{
  "num_hidden_layers": 13,
  "d_shared_expert": 0,
  "hidden_act": "swiglu",
  "balance_loss": 0.000485,
  "norm": "rmsnorm",
  "batch_tokens": 65536,
  "max_seq_len": 512,
  "max_steps": 3676
}
Below are experts of layer 7 (counted from 0) of a mixture-of-experts language model. Rows are named router (the router's row for the expert) and show model dimensions 0-159. Each number is 128 + 32 x the weight over its row's rms, rounded and kept within 0 to 255. Numbers have three digits each.
After each expert's rows: "mostly gets" lists some tokens that are sent to it at least half of the time. This comes from a sample of Wikipedia text that the model never trained on.

# expert 38
router:114068146109175111116138112142155144128138079116119133165137167152121086205191171155109140113078117137157096090166156136170113112086161109155111143133140128114138099068112128151189179142060157132129152173194087085137121147138081155130125155134092112169132183086108177141160101106120132183143131216098183092151169137141100181098069064155143056153160131154131137129126155102119065129107183134091161118097107132117135152162115123156120117130163161138068172137146065075156135104097144
mostly gets: " Sar", " Dan", " Tan", " Chen", " Shan", " Eric"

# expert 9
router:135093135132095116075140098105137139134161137091153113152128158151188149202124062167140096099080099141071118089106145158092106117093184101160166097136168063193099147138154108197131135130128150133139176171193114077107138075053076130144105152153135151113174145165084107104148140127113097087086131132134131149084134134107145137145078165089090139146148150136149168075111155099114110161101096110137102126164141058126078072153129160154119112067158163146128113119126085091169177076194133
mostly gets: "abad", " Ahmed", " Muhammad", "ğ", " Kim", "kan"

# expert 58
router:141132132139099133118169161082109135190118118152128159122106123087095122136118124148115148108110101141118130125118146135171137111128219141081117133128143177208132089087143184157176051144118217141138162181164167161138157106147100174103171121144105112162077120155093166102137130117082092179091150141125145140055160156136064161097114153097118158117149125178097140138160127066146075183087140113070115108101125142083136169139160076155089149099113138054086098151076116110093169104145148
mostly gets: " Lem", "elt", " Holl", " Hunt", " Lind", "wat"

# expert 48
router:143124174108129113143140098128138146134104090121120167222152103114152205188153141131127090157135108140120100162097101123121182197089172101166101075110067153131104180125111165118150136154087090085112099152076120157203154189184096109056138098158105153179090131103149110138161169144116131169168149132108131093160175136153168131055083084100140114084130074108109109145146097091116116138116127115095103122170107098147116154139054135114106135108140118137153126124076113075141134062165086
mostly gets: " 185", " RC", " 184", " 18", " Corn", " RF"

# expert 25
router:141109184175127175138182159168096097168155148163159160135138119098120163158091176100134154115169184137113119151075117131069151160169138104124179097116136168122176129085095095119103188097165155110148102190108175142077108059142174153151129095107193142135107173147144095169143093174123129165095146187143183172121074125119114079138143124162137145168167128109089088133145128133127144085123169155130171120135168078105123101070157111092122118131099152155077181110082173183080089153114134
mostly gets: " each", " every", " any", " one", " best", "Pri"

# expert 14
router:128099098155150094149173136134143120105113134119123166139147100120141174172094080189064130175072099128116161128150116133129159127086152136097077127169099131152131168099133104151118097138098111177124164130145084170179092194087087123211104117092121117148114128136092115116091090134041090099138102115161102135148108166180109112124144115130129098123098110148095175112149170069094069135141060118104129132085097135152125187146155127169160153094137115175139126157167133082108202105240157
mostly gets: " Philadelphia", " Angeles", " Harvard", " Dallas", " Houston", " Montreal"

# expert 63
router:088066112143155166180137140080162143161119112089118181127094136172051166134115088087122155104175124141104105078099143159166115145102098126155124082143135188164136133139168095157082141131105116166169098106090187152115132153129194170158113105140153130132104147153164132168159196079099153168175180121103140077108122151100136142186131115129169070064208131103125073157128083118121150113123062103126183146131108107168111131079075158159171153142148149160138168143134127180135123150133171
mostly gets: " previous", " his", " the", " their", " this", " our"

# expert 41
router:130187125189081118130126108159098102145173020101109153054113129118081144163132147113077145125115160130083148148179124095136134131130145156078133093080139107135106101112138127144188133113146103160057167125159118100128149071117065129199135173124142191132127183125079152143103123145172130132171102096151171097073139126086174145172128151108134094125183123153153135161146161107136132154139087168118215100100102142151094118160131150156115142185161103080120179101138140102131089076088157
mostly gets: " Ra", " Cha", " Sha", " Bu", " Ho", " Ni"

# expert 47
router:095160139123056172092126147089108101120145106110126117205126107135090138143151109195134092107101117120139137150142142204092097135103186164139069169110107105154147133136204153097120157167088130142085170132142141134163116124137092096111097175121099131137108118137092168103135113172156139099164138079153131118101157059088074174158145139102170107132132242129112108138137148114133112143150090089116217137176086102136129160089152075097126136102138117109176206102100113076087090103114134
mostly gets: "ö", "ó", "ko", "oba", "í", "ico"

# expert 23
router:069097122123142150140125084160126128158059137154139111088139122064104138188044155098194115143126170135137086075172126152127110082118175092172201077194096165115127117146192101117130099121153098142154163120062131141133077169112091107111135128149084146082164094149131099119151141127163158130102197119155210134134115150129082057112128128142135082134122126185079103126166120165141090162187108136146163142134132144146110138112086135129102155097088156157127147125138096190139139169087168
mostly gets: " several", " various", " many", " few", " numerous", " such"

# expert 30
router:136152157211144140118055149075137122105113151115082118125096216137124153083125137095090108152129082145140120165042086150158058147098165114120114123084078160100151097079166183119134115152162125139125201105098116099120135154128157059083160119096126102143092161135123120103126076140135146142153119194090139142165097141124166142178116084102129130135133127103096170134125138137113122080087093088109132104147075105108138134192141146081076128083122107057168134166125079072160148113107076
mostly gets: " pm", " metres", " miles", "rap", "⁄", " mm"

# expert 37
router:170089126175141130056094159104135135143054158115093148179161143140126084164110163136127156173055143129063090122149162102146151142136171076114140105138156091129180138108143132099105107120130100070137134150089094103062081074104080145156193205033216105117066116072099105139115143138143123162119109179146161101145135129108157096118195146165123146135139174133171125145131119147102172131126113130145155136122163076071132155126153117114133160105101169124138149115167168084126131127161123
mostly gets: "based", " comic", "century", " television", "German", " steel"

# expert 46
router:098199115077086091151123049162150073141171149144197120117128143176133152105095046089114085118150086117113113134178115093109150093142077151185070177122131169113118117112097111136073133114147136151119073116081140166146211148107176081164129205160107120147154126091146107064129150133113162169144112120142171114096102181164168112116126099132101039152167117102102131154143132147095103144069165098161160122125149161153157160162143106116120106192122129115156148116140138121144137103156135
mostly gets: " \"", " [", " '", " “", " (", "["

# expert 32
router:161104136131076073108132140117114129142125061108153124123125142113090117124135106134132123222088110144211158096126080043091169112115155174136191118108114112120174138048143163114105127142093125145083153148177124144132173065138090055099119112146144141121108094115127174153187142110141113161125178140134156094176112195113113195113182112076104129161091099120130080140102115122103153100112151071096148108080124140127098092139192144140136174159150126120161136147111140067086059138114117
mostly gets: " cor", " Op", " van", " et", "pro", " cy"

# expert 17
router:136115181089138135151125131108162118120141007107100132133112096117118201152137136091110105120115102155093098161063120171164148169150141111106100121081130147104112224106050143168098090090130185174092143117139175113113179162140079124114142076169075145146114139122118157122142122118075171115117124095148089120147108141159160128169125149097162134115111092109164120136080168100117137173084057107106078114113137084161118071123105101188108110156181098126105126170140160087152136074146091
mostly gets: " Tam", "Sp", " Tob", " Alb", " May", " April"

# expert 6
router:104136117144091075061151137101101130110135168104141145168129074113177182140111123141133123119071121162113197129186115121120164113086146112163138123101161079120171138123186197141109109171175074162127179182133085118083139100058184100141120144133110138122151114118098132093073140184144173200075086139089112129132144202169127169111098100073119115117170098103141124133144171156152126153132153148099135130089116112124194126104162122123161148086140154109127165109120093061084206109119100
mostly gets: "RE", "DI", "ER", "EC", "ED", "ο"

# expert 57
router:151183171160139105137168116155104143114128146092181090096121127143068121100096167180181114102200152118094148165111116145114139103163081191131117142138114233131157178111100100075119164167124134136076057123178095077195080113107130120122175174092105139149171057111103129093136103135167135114152113150095145136176148146171091107071130105102098167158111145156168139102164163161111140115087154153151126143103122162071108161111169156176121102157134128128157122124110163164159087147178158
mostly gets: " been", " became", " was", " began", " were", " remained"